config.toml
n_layer = 9
balance_loss = 0.00156
train_tokens = 407300000
Below are experts of layer 4 (counted from 0) of a mixture-of-experts language model. Rows are named router (the router's row for the expert) and show model dimensions 112-167. Each number is 128 + 24 x the weight over its row's rms, rounded and kept within 0 to 255. Numbers have three digits each.
After each expert's rows: "gets" lists some tokens that make up at least twice as much of what it gets as of all text. This comes from a sample of Wikipedia text that the model never trained on. Tokens count by the router's weight.

# expert 2
router:118135139095101144119106160129096118097152128120116123137097123148103130175147096135110120181121121123088083161104106105129148162107100166114158110134174179157103145165
gets: "y", "ia", "ta", "ke", "ry", "is"

# expert 8
router:142139117150120100125141141140108114181107157100135124103174105147133110160088118127174085100127151158098140100143160185147161153149066109122099134105131136111116162148
gets: ":", "ed", "s", "d", "′", " out"

# expert 5
router:136108136125096181123149137155143154149114163131133139100109155135132134120110140113161073138109109147123098148106164135152110088159148103135169110148121150172138135156
gets: "1", "2", "9", "3", "4", "5"

# expert 16
router:145140102152126118117150089139147123108094128145124163086157147129100142088140145126117081144114100102126180127164170152128148120131115118137134133144112112185152121127
gets: "N", "S", "C", "°", "D", "B"

# expert 22
router:082122142062119136087155141110113129125171101098119163115126143119105115086113116158145132119103103125140165099144185122144106126125147119144144134105101154122133118164
gets: " |", "–", " /", "/", ";", "|"

# expert 3
router:126143131188101147113157147180116094124108164142123160153149102199121135168128108122138127135119133071113121102089129132144136121127145120126148142109119149112167149141
gets: "\n", "s", "==", "===", "ly", " also"

# expert 19
router:141100140163127076079114086103133145149124149110153156168123089119122131139133135124114119137147134139160126139141093104146137117098123133094146110196130105140127138117
gets: " and", " was", " is", " were", " be", " are"

# expert 15
router:148145144122121153101139130177157103102121147129175106155120146142120112054127126180127118101144095146102144152145107127125093111137134098162105132139122130133168139116
gets: ".", "-", ")", "s", ").", "\"."

# expert 7
router:188127146135151136102103119057119134136072117103100106106119140158160149146100136151087104127139101132155118103103121130099174104125142138145132160125136139161138117101
gets: " to", " he", " that", " it", " He", "th"

# expert 23
router:130152123139113116111124106144178124125117163155086118122140105130110112113176097105126166080130094124115133101120134078099127144118159139114118124077108109157121142104
gets: "0", " (", "9", "1", "2", "8"

# expert 14
router:125136102115109131146170124116169131138137130135151106162148122163130169120161137140122083116147129102133136118142107150111121111136175132140129158100115145075125123155
gets: ",", " –", " In", "u", " which", "),"

# expert 0
router:083122118133152124124147123187154123178154137114118154141122093107094082085084097131133120197128111127100144178146095113095089104170095123117116156140122136122141114146
gets: "|", "s", ";", "e", "t", " |"

# expert 17
router:149148086104154103112123136127155179122109106130146105107149117126145136133146139147104158108088121116113123122100104120137126179145142135158130132128114096168096117145
gets: " re", " is", " was", " un", " new", " more"

# expert 20
router:107155112146116119147112080135144150103141133114096153132144129143135128139149124128156119129110080163147158094127122134123122149088169145183138117138134114126167096138
gets: ".", " K", " S", " B", " L", " R"

# expert 6
router:147126133078154152193116125136137149127126069142135141119146118120138162181095092108190150109116160142128121184122137157096151149150134083095076118128113149101099131140
gets: "'", " School", " up", "6", " work", "4"

# expert 10
router:154145137101109149158105151163117097128150113119160130121131154133124115152112151075137137108133135128127134119108167100157115121124128147111107141098138119122132151088
gets: " a", "ing", " to", " an", "ation", " United"

# expert 9
router:155150138133115143109147131143148153150138133132161133089159108142136154126083107182095149092130149148122137140130131104162114174136122084124087144110114149095109126142
gets: " ", " \"", " de", " p", " c", " f"

# expert 11
router:097140103103123121159128135121103125161088122134120122125120143123138135091109149146153160119132140134122102143100098128086136124108122144116123107146094109131110139118
gets: "-", " A", "d", " S", " No", " O"

# expert 4
router:150143093183147122125141109100133097112110135150142136136134145121089077109122122159125131118119124121147110090144096151144132150142119163109160121119109128088118129117
gets: " the", " of", " in", " for", " by", " with"